From a checkpoint of a small mixture-of-experts model trained on Wikipedia: a sigmoid router, 4468 steps.
Below are experts of layer 4 (counted from 0) of a mixture-of-experts language model. Rows are named router (the router's row for the expert), up (a neuron's input weights, with its number) and show model dimensions 0-255. Each number is 128 + 24 x the weight over its row's rms, rounded and kept within 0 to 255.
After each expert's rows: "comes after" lists some tokens at least twice as common just before its tokens as in all text. This comes from a sample of Wikipedia text that the model never trained on. Tokens count by the router's weight.

# expert 83
router [ 76 131 141 130 151 150 112 145  93 140 123 121 114 115 131 135 101 136 102 150 114 161 174  79 130 109 168 167 120 104  84 108 119 106 159 112 147 129 100 157 122 119 154 140 118  75 143 159 109 111 149 126 101 133 113 145 118 116 133 105 107 126 134 104 128 124 154 140 131  90 130 117  58 177 142  87 178 138 144 119  93 112 130 101 144  95 123 144 155  98 101 119 120 157 126 124 148  86 144 125  76 123 124 132 106 132 130 143 127 112 135 156 147 135  75 114 107 129 121 139  95 143 142 148 106 150 130 121 128 169 161 154 156 118 151 167 155 120 143 126 110 119 140  94  77 105 182 164 121 134 130 115 141 124  94  87 153 162 114 143 124 160 144 193 106 139 132 152 121 149 123 124  96 118 127 126 150 123 168 143 120 105 127 134 143 107 170 176 129 168 122 157 110 120 136  84 110 157 127 136 103 167 118 127  90 117 155 116 174 145 135 124 113 102 128 163 137 153 136 169 132 110 128 143 103 149  96 119 113 134 131 181  99 136 117 128  88 183 125 112 140 171 115 138 125 126 116 138 113 124 132 141  64 183 123 101]
up0 [107 133 146 120 154 132  91 138 140 130 140 107 133 134 129 168 135 128 131 150 155 132 141  66  84  84 122  87  97 152 102  94  97 125 137 128 163 139 129 157 149  84 100 184 117 149 142 120 144 131 115 148 101 141  81 170  98 145 178 105  89 129 123 131 173 125  78  91 115 131 109 139 110 119 163 107 123 115 185 106  78 116 121 106 190 111 144  88 113 151 101 184 129 105 145 102 102  68  69 138 122 105 149 133 126 137 126 109 154 138 111 130 128 100 111 120 139 115 117 127 137 126 136 101 141 138 156 173 147 140 116 149 114  95 145 159 126 132 141 112 136 139 132 102 134  99 116 114 147 109 106 141 158 144 116 146 134 174 120 137  90 142 129 158 100 155 136 116 181 150  96 159 111 141 132 119 116 113 110 123 141 137 101  74 137 134 154 135 144  89  87 138  87  88 137 105 147 159 178 119 117 145 146 117 140 134 139 141 140 128 136 125 105 130 144 116 132 124 134 137 143 171  82 168 140 107 115 133 106 126 139 132 144 114 152 160 115 151 144 114 119  76  74 147 161 131 164 124 142 152  96 119 123 149 123 131]
comes after: " |", ";", "---|---|---|---|", "|---|---|---|", "|---|---|", " Succeed"

# expert 51
router [147 112 128 114 177 117 152 135  86 146 121 163 114 133 125 145 113 113 125 156 145 125 129 123 179 127 119 144 136 100 140  91 154 125 129 156 135 161 113 119 176 135 143 162 122 111 169 127 104 123 150 113 104 120 140 104  98 122 122 105 159 123 122 131 144 130 137 138 156 118 129 169 116 135 155 164 138 120 144 132 127 180 128 110  97 129 153 123 164 108 124 108 114 116 111  83  98 140 118 104 142 117 111 168 123 117 162 117 128  92 108 154 116 123 119 132 121  98 132  85  71 129 175  95 139 102  95 155 131 134 176 121 115  84 131 142 122 125 178  88 116 115 127 111 119 122 148 124  93 137 151 133 132 100 108  77 143 189 138 118 119 146 139 176 124 147 151 143  78 165 117 159  92  99 146 136 176 163 131  73  74 109 151 132 139 109 117 177 148 126 111 138 103 117 147 126 119 134 101 148 119 129 121 109 127 157 115 144 160 162 129 121 127 110 170 114 177 122 143 148 126 122  84 119  86 160  88 141 162 127 106 122 115 130  89 143 123 111  94  51 111 125 127 127 121 113 135  96 141 131 176 136  92 184 109 117]
up0 [141 145 160 162 148 100 132 106 107 136 105  96 140  94  80 132 112 131 134 100 149 137 122 125 170 111  86 132 114 182 112 128 137 139 142 161 157 154 140  76 119 163 119 162 143 122 132 161 140 112 137 114 123 117 115 129 152 110 144 110 147  89 118 113 104 139 158 154 100 125 125 104 118 118 179 120 107 168 152 138 122 115 142 139 153 109 123 133 175 102 127 136 120 163 131 178 167 153 120 156 166 129 144 124 142  94 119 148 149 118 143 140 132  96 137 141 166 130  95 127  79 140 148  54 155 131 125 155 139  65 122 107 142 148 135 123 126 132 127 165 148  87 159 112 114  97 143 147  89  89 164 133  91 118 106 113  91 131 111 104 143 171 140  97 156 118 124 164 139 126 101 168 118  65 146  97 110 151 145 128 138 149 108 128  84 124 141 146 121 114 137 145 130 133 137 122 128 135 114  95  69 142 142 131 134 123 139 123 130 105 115 147  96 128 127 171 154 114 106  91  88 127 101 133  88  98 134 158 169 130 150  99 126 105 135  96 109  86 105 131  81 159 138 129 125 134 138 152 202 116 139 118 134 132  89 129]
comes after: " of", " in", " to", " on", " at", " for"

# expert 69
router [ 85 108 143 119 141 170 163  89  80 129 163 115 113  88 104 141 117 142 138 105 112 115 151 116 142 147 133 118 136 108  83  82 141 104 175 128 141 142 110 150 131 126 169 124 140 114 131 147 131  96 119 108 127 112 123 136 108  97 162 109 137 117 115 152 129 106 159 152 126 162 147 168  84 137 164 101 100 148 141 137 119 184  94 110  97  94 164 176 118 117 106  89 119 161 122 123 142  73 142 129  99 147 109 137 124  81 161 122  91 111 119 138 136  93 121 146 160 139 104 156 135 181 181 117 129 134 128 161 154 172 129 169 150 145 123 114 113 114 153 114 147 116  81  79 119 110 134 110 132 143 120 120 147  92 106  94 140 134 132 124 123 147 135 142 131 156 109 143 144 163 155 126  91 105  97 104 146 139 149 101 106 115 157 163 107 129 145 131  90 120 138 143 115 155 174  70 128 147 113 158 100 123 123 145 157 154 178 113 155 121 178 138 134 111 160 144 123 173 140 126 124 123 144 137 116 162 120 151 156 114 182 148 139 120  95  99 104 142  83 109 133 104 135 136 124 137 129 168 134 113 169 143 140 132 115 108]
up0 [ 98 149 102 138  92 147  99 160 154 148 154 138 105 131 109 123 129 136 131 157 147 100 181 128 137 114 162  91 120  43 154 120  96 128 111 150 137 144 129 119 113 128 153 128 158 123 140 114 140 165 129  76 133 139 150 133 166 110 116 138 130 117 153 131 139 138 178 107 161 131 116 176 118 132 132 175 106 132 104  96 122 126 168 136 140 121 167 113 111 156 129 144 131 118 123 166  99 120  74 165 117 134 120 134 145 116 110 107 123 169 133 153 111 185 129 146 167 145  79 130 116 134  83 112 144 103 126 129 142 143 126 108 143 165 129  73 120 108 145 105 128 125 128 131  95 119 132  91 110 117 118  73 171 103 109 106  99 168 103 100 132 102 144 114 132 111 153 127 130 116 126  84 131  90 130 117 107 144 125 142 125 102 111 113  92 147 113 145 103 114 145 116 124 152 148  92 166 131 126 151 115 140 133 134 105 114 109  83 172 140 134 152  91 110 133  78 136 117 145 158 174 136 123 138 182 164 120 124 129 123 106 155 141 133  95 151 128 170 154 133 106 132 148 158  97 105 119  86 129 163 149  70 108  82 131 159]
comes after: " the", " a", " his", " an", " The", " World"

# expert 64
router [ 96 137 198 136 150 150 168  93  93 107 123 139 125  90 108 148 114 126 109 106 155 140 144  85 119 125 124 165 127  95  68 114 113 129 159  97 143 142 120 148 167 128 162 148 119 103 132  94 112 128 147 103 141 113 116 124 131 142 112 116 121 152 127  93 124 107 129 123 139 108 171 134  41 150 143 171 160 137 121 126 118 156  96 117 106  90 129 164 111 120 125 110 125 159 116 105 102  66 131 113 117 132 107 130 122  89 115 110  77 130 134 139 105 100 108 150 157 100 110 140 109 139 142 114 119 141 145 124 145 162 142 166 134 130 124  77 133 113 120 145 125 111 156 139 142 123 103 116 123 139 169 145 184 118 138 106 143 130 142 115 129 115  80 144 139 167 117 143 111 179 135 120 135  66 115 135 138 129 126 132 126 138 152 159 120 128 125 129  81 149 112 141 110 114 191 148 127 115 140 126 104 164 143 127 140 141 119 118 161 105 172  87 134 112 166 142 163 140 133 188 140 136 129 125  79 130 117 131 163 125 127 177 134  99 116 130  85 181  71 134 119 173 124 159 121 120 131 148 148 166 139 133 121 127 140 107]
up0 [105 128 102 102 128 151 135 131 147 139 114 106 133 118 120  84  91 129 110 140 142 109 143 115 121 125 143 105 111 124 134 168 170  72  82 118 127 121 142 162  88 149 150 133  98 115 134 111 120 163 112 132 141 111 125 161 167 124 105 117 121 134 107 176 146 119 132 135  99  96 138 119 128 117 151 111  93 151 113 133 176 122 101  99 154 132 120 130 171 112 132 107 136 162 145 109 109 112 162 136 135 115 126 155 119 153 133 136 104 128 121 101 123  88 149  92  91 117 119 100 135 168 161 170 108 146 104 149 110 119 133 164 141 114  91 104 130 139 137 153 129 162 107 132 128 132 113 125  85 128 115 109 125  67  80 155 130 123 100 148 128 166  90 153 151  90 124 148 123 193 186 141 172 109 146 189 104  82 112 158 108 114 157 125 142 165 135  90 146 164 141 133 117 152 164 133 154 123 115 122 165  95 118 130  93 155 121 115 171 124 115 111 123 138 118 152 115 142  97 122  96 153 122 131 118 105 103 137 134 146 119 138 142 138 133 109  96  87 101 138 100 158 116  98 143 174 184 114  74 104 157 164 122 146 170 104]
comes after: " the", " a", " his", " their", " its", " and"

# expert 56
router [ 94  91 122 108 110 139 118 110 126 147 139 164 104  85 164 159  88 110 119 157 128 156 127  77 151 147 120 132 136 145 116 110 122  88 156 157 170 158 127 102 159 143 145 173  86  94 175 139 123  71 154 132 134 108 123  65 101 119 129 105 145 166 120 110 137 120 129 132 153 126  99 106 111 155 139 133 156 114 104  94 127 143 109  91 133 143 150 152 129 116 122 124 104 142 114 102 138 111 135 118 100 128  89 110 149  87 115 125 124 113 139 127 124 129 121 149 108 115 123 110 131 141 161 139 113 115 105 152 143 138 192 172 120 128 144 145 101 120 189 113 182  53 179  81 125 135 160 134 119 137 142 120 152 124 102 151 136 191 143 153 161 122 134 131 123 167 133 155 152 116 108 103 135 136 127 119 135 159 140  89  80 124 188 125 124 113 135  97 121 122 105 180 137 149 147 112 102 132 122 110  98  92 128 118 112 120 109 119 178 102 145 106 102  90 163 170 129 167 118 139 116 144 126 151 105 133 122  92 105 130 119 110 126 122 146 130 126 165 134 133 134 130 150 133 152 127 145 177 132 110 141 110 124 161 114 163]
up0 [118 140 131  75 176 110 105 127 170 121 159 137 144 116 131 188 161  55 149 159 126 126  87 151  87 115 145 109 143 133  95 101 135 136 144  92  91 130 147 103  97 110 144 104 148 145 123 121  89 124 162 141 172 120 154 138 146 147 138 128  95 130 119  99 122 110 132 149 193 143 136 169 109 102 192 124 115 144 113  88 134 112  96 120 141 132 159 125 122 114 107 131  98 129 112 141 138 115 159 106 110 120 144 125  87 130 134  93 111 139 140 186 148 126 153 140 147 112 107 115 108 151 114 149 149 161  98 113 140 136 186 116 163 118 109 128 166 138 143 138 133  97 188 136 145 111  87 156 128 153 145 125  98  94 171 146 126 133 100 115 164 159 143 139 140 113  99 116  99  94 116 156 121 121 119 121 127 136 125  83 133 129 119  85 137 121 133 144 118 150 149 146 147 107 125 136 166 117 136 116 102 129 126 120 143 153 145  62 167  99 147 119 130 123 152 175 115  90 144 132 101 109  96 100 123 143 157 115 113 126 165 145 145 152 132  89 112 121 114 116 181 140 147  92 126 152 113  83 140 102 143 144 104 131 157 123]
comes after: " (", " as", " ", " As", " /", "("

# expert 91
router [101 144 139 137 132 161 145  92 119 115 141 154 128 117 159 134 134 162 113 123 186 156 118 102 151 131 119 170 135  98 111 126 118 142 157 169 149 118  88 170 130 113 142 149 102  93 127 126 124  97 150 103 103 124 148 141 104 127 158 120 139 116 132 134 155 124 155 153 158 111 118 144  56 161 121 157 139 124 150 101 133 146 142 115  96 148 145 145 107 136  82  86 134 169 133 101 135  60 157 116  76 151  83 147 117 114 159 105 131 128 141 136 122 142 113 163  96 110  98  99 118 153 194 119 141 140  91 150 164 163 145 114 104 108 131 126 123 116 130 125 108  79 166  74 105 103 194 115 119 151 134 142 139 160 155 113 151 152 154 112 114 153 122 110 130 145 146 168 162 113  94 104 142  82 108 112 126 156 120  57 107 112 106 115 157 134 131 157 123 136 100 124 161 137 129 115 134  81 135 114 111 153 129 143 117 133 146 157 150 173 124 117 160 127 114 153 143 138 123 122 134 101 105 140  93 131 134 119 153 124 154 163 134 106  92 128 136 157 127  95 133 175 132 130 123 126  96 144 127 149 127  99 103 172 125 103]
up0 [125 155 111  84 114 114 142 153 134 132  91 133  98 182 134 107 128 113  83 105 120 111 111 140 158 111 126 120 135 124 150 124 125 106 168 122 124 117  77 145  94 134  64 150 158 132 102 140  94 107 140 124 112 105 101 135 119 168 136 114 134 132 139  98 108 114 122 134  92 117 145 117 130  99 112 116 130  97  96 111 142 151 142 130 132 122 130 183 117 138 145 120 135 149 115 118 147 126 115 152 152 128  98 136 141 201 173 125 134 124 114 144 151 165 139 168 154 137 156 145 117 132 167 151 143 107  39 115 164 114 144 120 130 129 114 143 122 165 151 187 110 175 122 109  92 105 158 129 120 124 158 158 115 133 107 130 120 161 170 162 126 120 149 112  99 153 131 135 121 113 151 164 122  87 127 102 125 108 135 165 115 122 132 115 121 127 140 172 109 134 107 121 142 104 148  70 147 128 141 115 162 121 112  84 116 137 122  87 147 136 133 143 134 105 135 132 148 111 142 107  99 155 117  99  85 112 163 165 150  97 136 129 147 133 110  72 133 125 107 181 124 168 100 119 162 153 196 144 111 100 130 106 167 109  92 142]
comes after: ".", " |", ")", " =", "---|---|---|---|", "=="

# expert 59
router [ 96 107 105 106 172 125 189 130 112 116 144 136  84 133 108 167  80 146 120 141 124 160 140 120 129  95 156 155 107 132 117 119 168  92 127 138 143 109 113 131 158 143 124 159 138 111 142  97 101 109 173 116 133 134 152 120 112 121 116 118 133 112  97 130 137 142 144  92 144  86 147 134 102 116 128 152 158 138  99 153 117 144 134 116 140 116 130 159 120  83 119 103 132 133 121  65 140 101 165 132 110 130 124 146 133  92 130  98  77 108 120 132  82 127 119 135 118 106 114 132 107 106 146 137 166 105 139 160 149  98 146 152 138 113 114 105 127  91 112 118 182  81 118  76  81 111 128 110 113 126 177 148 128 139 110  82 162 165 148 147 164 141 114 128 130 144 143 164 170  88 102 119 118 114 149 143 143 172 153 156 107 139 152 146 126 122  86 142 120 105 105 160  82 141 184 101 173 108 151 134 110 130 181 164 176 112 146 137 157 127 153 100  96 112 167 120 109 136 123 174 159 112 132 134 117 157 106 148  93 120 145 133 130 147  99 136 138 141  91 137 120 189 138 132 125 146 116 127 136 149 158 148  93 125 132 123]
up0 [124 153 131 151  97 128 109 145 127 145  89 130  88 101 159 106 165 103 128 147 114 136  85 122 124 146 112 108 151 144 136 134 108 128 150 126  99 103 117 157 150 132 136 118 130 149 124 117 150 124 128 152 113  96 101  66 124 133 129 111  90 150 130 146 159 105 130 113 166 102 133 120 141  96 158  87 158 128 112  99 134 127 107 176 123 136 165 131  93  80  64 182 152 160 131 129 133 115 174 128  91 171 142 115 119 135 157 136 157 152 115 131  99  93  66 142 126 100 106 162 155 153  84 157 130 139 112 101 147 157 126 128  97 110 134 133 177 115 139 123 176 112 127 109 100  81 109 137 166  99 126 177 108 153 135  89 161 120 118 117 130 136 141 110 105 134 109 131 124 151 157 121 138 158 106  94 145 159 128 165 108 102 172  96 154 148 122 118 143 127 138  96 104 166 144 163 112 115 153 126 135 102 138 132 125 139 130 147 169 128 114 130 164 158 139 148  97 130 103 111 128 166 129 142 120 152 149 120 161 145 107 150 104  94 151 120 152  87  86 111 155 167 150  79 101 146 122  90 121 120 150 158 128 120  87 116]
comes after: " was", " a", " is", " be", " and", " were"

# expert 76
router [ 87 120 134 116 180 135 187 130  84 160 160 135 105 151 154 176  74 143 106 149 126 156 152 116 138 101 143 143  87 115 120 112 139  96 120 121 133 125 115 127 158 138 134 152 115 138 185 122 112 126 169  98 150 133 190 142 103 139 148  86 139 118 103  91 111 121 110 110 178 129 152 157  90 161  91 151 159 138 115 119 107 118 134 112 162 100 136 147 161 130 109 121 136 129  99 119 159 136 121 129 117 145 144 159 131 100 104  91  85 116 122 150  93 140 130 157 124 105 130 100 128 115 151 168 152 156 107 132 151 130 122 117 111 127 144  86 120 128 123  91 179  77 118  95 105 112 120  81 116 151 145 132 148 117 139  72 145 160 144 157 173 105 112 131 130 151 140 157 178  88 119 118 127 109 134 138 125 138 141 144  94 118 126 144 112 108 106 160 121 128  91 167  93 152 172  86 147 124 143 101  88 142 181 143 133 155 133  89 153 125 148 113 109  85 158 128 120 132 160 162  95 124 115 134 116 147  97 163  93 120 164 116 117 127 112 142 101 144  94 134 117 135 146 148 134 117 104 140 153 139 111 133 147 144 120 119]
up0 [101  92 127 129 160  92 116 141 118 101 193 140 147  96 148 132 152 160 123 146 126 158 148 113 164 107 137 100 151 114 121 112 174 146 169 128  91 139 100 138 125 140 128 148 125 157 150 109 116 152 159 133 147 170  81 138 146 133 123 153 116 132 139 141 116 147 160 106 112  99 151  83 112 106 146 119 125 175 125 122 150 120 122 129 109 204 113 145 115 109 103  93 121 162 133 140 127  98 151 167 138 136 149 109  92 115  80  78 112 143 102 108 176 153 134 119 106 121 148 142 130 113  91 155 154 123 115 116  99 124 215 104 164 132 106 125 100 120 125 133 105 163 112  92  77 167 145 160 111 126 143 170 124 103 136 123 118 144  87 113  83 103  96  75 129 110 115 117 125 153  96 139 119 132  91 142 127  95 130 115 145 150 137 113 136  94 143 172  80 119  89 129 130 194 107 129 109 124 114 155 157 108 166 131 130 153 148 136 144 115 134 118 152 168 144 121 136 117 136 119  83 143 135 140 142 132 156 125 153  95 146 134 128 154 151 124 161 106 132 104 161 132 143 148 151 132 125  94 129 130 106  94 139 122 133 129]
comes after: " the", " a", " of", " an", " and", " The"

# expert 71
router [150 113 155 139 179 167 170 118  93 140 150 110  96 133 113 160  96  91 108 157 136 105 131  90 134  97 123 137 114 132  95 115 121 112 122 142 140 115 118 145 179 153 134 156 121 127 161 120  82 114 141  61 157 127 161 157 110 123 185  97 123 121 111 123 108 125 171 132 195 147 142 146  94 160 154 130 162 139 111 137 101 113 105  76 111 122 149 149 145 117 117 126 102 167 124 126 144  82 124 121  98 122 137 138 136 109 145 105 120 141 173 115 121 148  61 156 142 129 145  84 149 126 131 130 133 146 160 135 146 123 107 135  89 146 136  95 151 124 117  97 155 114 152 102 101 114 146  92 146 147 142 151 116 152 142 113 171 158 127 100 157 123 151 143 131 152 160 133 108 118 142 129 117 122  97 116 116 127 166 123  99  90 139 137 130 147 171 166 104 124 122 161  85 150 190  90 116 137  97 136  88 149 158 104 156 127 144 118 131 144 121 137  88  93 111 131 135 132 149 176 114 124 118 134 109 132 101 126  83  98 157 128 128 121 100 121 123 161 118 102  96 140 144 173 108 128 120 139 141 114 153 127 144 192 126 119]
up0 [117 109 121 154  98 150 114 116 110 143 128 166 111 121 120 124 116  96 123 132 160 114 115 153 146 109 147 121 145 140 130 131  92 130 148 144 140 115 107 120 132 117 158 134 123 147 119 143 107 106 133  94 176 118 126 110 141 139 155 117 177 124 102 114 153  86 150  96 153 135 141 141 140 150 134 134 168 140  98 132 130 108 122 142 116 165 196  83 123 153 139 159 148 141 115 112 120 125 145 145  89 158 131 124 147 129 108 139 167 132 127 109  92  88 104  96 133 140 100  73 107  92 132 100 123  62 143 136  85 124  95 110 128 116 161 151 129 113 119 154 166 149 115 104 114 140 178 170 133 159 123 108 150 169 150 120 136 160 129 106 100 199  99 150 162 128 161 125 113 100  59 109 145 132 108 133 123  90 147 121 115  85 127  73 141 166 117 118 114 128 135 152 100 159 165 115 144 136 135  95 124 134 147 169 148 163 126 143 130 162 113 105 130  83 120 158 143 117 124  87 172 160  80 116 122 178 103 126 112 134 131  95 116 111 131 102 135  88 110 149 135 153 177 101 129 125 168 147 106  96 145 131 136 142 145 128]
comes after: " the", "-", " a", "==", "===", " his"

# expert 16
router [127 134 131  88 166 148 140 114 107 129 109 124 166 154 140 142 121 129  92 142 146 150 125 104 153 126 135 164 151 137 114 107 163 105 126 167 142 130 113 129 161 125 176 123 102  94 137 139 110 103 173  72 138 125 147 110  85 151 123 105 152 166 137  80 135 127 119 133 168 115 102 150 123 129 135 129 143 107 135 121  99 142 155 110 109  89 155 159 162  86 114 135 131 123  83  80 120 125 118 105 139 129 136 131 137 103 154 115 103 128 135 155  86 135  98 145 121 105 125  96 109 166 180 132 149 127 139 140 155 152 143 129 101  94 121 132 161 150 178 104 113 109 130 104 123  92 113  87  89 150 165 151 121 129  89 100 147 181 137 126 102 141 169 150 145 109 130 127 117 113 138 158 108 101 125  90 140 133 109 135 100  92 153 106 112  88 104 189 121 111 133 142  94 145 165 139 110 145 138 125 105 169 138 134 125 132 127  95 145 134 145 108 130  99 145 130 118 127 148 150  96 114 110 133  81 169 125 169 149  93 133 150 100 148 115 127  76 127  82 101  97 110 132 103 132 105 143  97 137 128 173 174  99 189 100 122]
up0 [165  93 135 126 103 152 104 112 112 173 132 186 139 131 103 130 162 131 102 148 160 134 106 125 161 119 109 120 157 148 116 151 138 166 108 146 149 109 106 115 124 125  98 117 113 118 111 182 114 160 143 150 151 163 127 148  82 137 151  88 176 135 173 112 160  99 130 111 108 134 107 112 119 129 140 104 120 152  99 126 145 130 106 183 179 117  97 137 155 115 140 117 114 116 146 111 105  56 107 142 140 149 129 142 137 132 118 132 160 134 130  89 115 125 115 126 148 121 162  92  65 127 163  83 139 115 118 104 128 166 125 162 130 104 148 115 138 152 102 204 118  87 103 137 132 163 122  58 112 130 116  79 134 158 143 125 189 101 121 115 119 102 129 124 150 139 112 143 107 145 141 126 136 124 125 111 174 123  93 133 119 162 126 108 134 111  95 130 100 164 117 145 139 100 127 153 137  97 130 104  81 112 113 124 116 125 111 113 149 151  85 123 135 148 125 136 139 140 146 157 120 137 118 111  85 114 113 118 151 107 136 119 112 124  91 138 153 152 135 151 100  97 107 157 101 132 148  97 128 136 112 192 127  99 155 161]
comes after: "'", " of", " in", " to", " with", " for"

# expert 70
router [126 113 147 140 128 139 124 123  77 132 145  97 133 107 142 138 111 115 116 174 151 135 115 113 144 102 101 137 137 117 109  83 117  76 135 159 187 118 141 141 152 120 125 152 131 110 163 137  78 145 153 128 117 105 122 146 151  97 133 147 112 165 120 106 131  85 108 137 142 163 137 144  99 184 127 128 157  87 134 128 117 119 127 120 138 132 146 152 171 125 134 137 164 124 124 107 170  89 130  99  71 141 120 135 143  99 120 105 120 139 133 124 125 101 101 135 124  98 109 136  98 161 137 142 111  94 130 124 134 130 123 149 110 143 113 139  98 120 129 136 149 127 179 115 110 110 155 158  98 120 149 139 112 129  62  77 129 167 142 145 126 102 141 184  88 140 113 132 104 143 145 143 114  95 131 130 168 150 137  85  73 103 140 129  79  80 129 160  76 135 114 165 170 130 190  99 150 142 164 123 119 129 133 116 123 127 117 129 136 174 126 102 133  87 113 114 150 125 152 156 104 143 172 132 114 122  85 163  93 148 140 153 117 134  81 142 103 153 137 106 146 150 141 120 138 139 140 145 145 111 135 136  66 181 114 112]
up0 [120 124 127 170 116  88 147 113 123 111 122 118 114 121 151 116 103 123 164 165 166 143 139  88 169 103 149 121 121  84 142 117 126  63 118 140 127 148 135 148 123 129 157 156 129 122 109 142  98 132 132 120 130 118 129 182 145  72 134 116 116  97 183 155 171  95 132 134 154 104  94 106 126 142  91 122 123 128 157 156 113 137 157 146 143 122 173 155 140 147 160 129 166 127 108  79 179 116 137 104  79 120 136 132 140  87 107 147 128 158 112 126 105 127 118 117  80 126  78 143 145 110 136 124 138 140 132 130 136 118 113 138  55 152 114 125 156 142  80 131 141 115 116  89 138 103 208 134 156 132 132  82 117 109 130  81 165 127 135 127 105 127 145 148 140 152 125 141 128 126 209 142 146 108 131 104 113 123 161 138 115 161 147 150 120 125 135 165 139 147 131  97 136  97 185  89 121 152 139 151 134 130 138 162 130 113 115 128 116 119  92 155 116 156 101 133  89 145 113 142 120 124 155 120 131 154 135  88 150 136 105 132 147 148 122 114 135 138 140  98 115 137 159 123 129 125 100 114 135 101 146  89  86 169 157  95]
comes after: " |", "|", ";", ":", " /", " on"

# expert 77
router [110 124 129 116 148 120  89  78 129 130 139 112 101 115 135 147 108 125  80 166 126 166 133 123 184 130 126 153 139 115 141  84 181 109 154 136 168 145 112 159 101 107 157 122 115 123 125 120  95 131 147  98 120 148 136 146 108 131 145 129 115 153  96 123 144 107 123 138 177 104 189 165 107 153 142 138 154 135 131 106 131 136 101 112 120  97 136 105 104  83  86  92 136 173 155 117 106 116 160 120  33 144 140 110 127  91 121 123 148 151 124 143 133 106  91 133  79 125  68  94 140 177 153  94 187 154 125 163 176 108 138 129 110 100 127 115 146 129 105 125 124 100 139 112 123 125 183 122 137 114 146 125 132 147 125  82 151 126 180 140 149 184 138 169  96 134 124 113 130 115 105 123 142 133 113 114 172 111 145 151 121 132 152 132 117 106 137 179 135 140 138 142 146 140 173 107 133 120 113 138 122 144 135 127 114 124  87 128 165 121 119  89 124 140 133 161 156 132 125 115 125 111 117 174 123 111 120 116 112 108 140 119 137 111  85  90 147 137 115 141  92 105 119 144 163 109 133 159 145 106 129 135 110 174 132 142]
up0 [108 152 128 110  84 154 115 126 152 130 158 107  71 177 131 139  93 112 131 160 142 122 113 140 158 161 178 114 142 154 123  91 137 110 119 129 166 115 156 167 136 109 113 183 130  82 108 108 114 113  95 135 145 148 156 147 107 136 107 122 117  96  71 141 125 105 121 136 147 122 148 117 144 134 116 137 145 123 156 114 115 121 194  64 110 128 148 154 139 106 136 138 142 143 150 149 110 129 109 154  84 117 142 124 131  98 114 120 123 139 131 157 122 147  86 122 132  97 118 112 142 110 159 141  94 141 129 173 146 138  98 145 151 138 142 120 141 138 140  91 122 101 140 129 143 108 164  36 137 153 135 154 158 142 124 142  76 135 138 111 123 124 153 119 117 122 152 147 159 153 111  83 105 116 156 118  86 135 119 108 130 116 115 124  92 105 102 138 110 141 148 134 147 102  93 155 139 101 126 149 148  96 141 125 129 152 136 131 195 153 136 137 164 152 117  97 110 117  94 161  99 184  89 166 164 128  80 110 161 146 109 100 114 144 145  98 135 125 144 147 151 131 141 141  91 157 132  90 117 132 142 115 118 156 166 129]
comes after: "\n", " /", ":", "-", ")", " career"

# expert 79
router [112  93 142 111 163 141 109 144 120  96 126 132  86 135 116 130 104 162 133 142 126 125 142 107 144  87 160 119 132  94 104 102 142  83 129 128 152  97 121 116 152 149 153 164 106  97 149 123 124 104 197 116 162 102 147 121  66 108 107 142 160 118 125 110 118 112 136 131 176  81 107 149  98 141 140 111 138 113 133 105  80 117 127 161 102 140 124 164 151 123  84 103  88 135 100  85 186  88 131 120 109 147 123 145 150 131 124 144  64 123 179 145  94 144 123 108 141 100 119 146 104 114 167 133 145 148 129 157 142 135 131 160 105 111  57 122 163 142 125 133 159 104 119 110 132 127 146 131 138 139 135 136 113 129  85 130 155 160 156 140 161 163 113 107 117 147 166 141 138 122 132 154 136 109 129 101 174 183 172 114 115 125 150 121  91 103 106 102 144 144 102 149  90 131 144 118 177 148 128 145 121 130 143 128 126 121 152 125 131 154 142 130 111 114 134 164 120 169 176 150 100 124 147 129  88 166 125 145  85 114 126 147 110 170 107 158 132 141 127 143 134 204 118 126 127 119 126 121 121  95 146 133 129 124 119 148]
up0 [ 79 106 147  80 162 142 138 160 134 117 123 122  76 116 168 131 136 159 106 115 105 113 118  97 132 106  97 120 101  99 200 153 112 173  89 154 102 133 153  92  94 163 133 140 139 125 126 105 107 147 124 105 106  95 124 154 118  91 127 130 153  94 135 149 116 138  87 165 131 167 165  96 100 143 152 129 149 159 122 132 166 135 123 100 147 167 159 171  75 137 120 141 118 129 142 140 177 121 129 154 128  63 111 163 110 139 183 127 117 118 141 130 105 113 113 109 113 141 114 163 132 123 142  92 141 150 146 134  70 118 124 138 140 120 118 138 140 147 110 139 101 144 119 115 165 117 142 107 115 133 122  96 144 166  92 133 107 112 150 133 148 148 127 143 111 139 160 137 110  98 128 119 107 106 132  96 148 122 148  87  94  89  89 127 124 103 164 114 107 136 118 101 175 121 162 124 120 138 129 118 114 124 133 125 131 132 136 129 177 115  85  98 164 116 117 155 135 135 137 157 100 158 122  91 163 179  96 155 130 129 141 157 168 100  90 178 143 104 144 146 169 140 132 161 124 117 134 120 100 155 128 146 107 123 132 112]
comes after: " was", " is", " were", " be", " been", " also"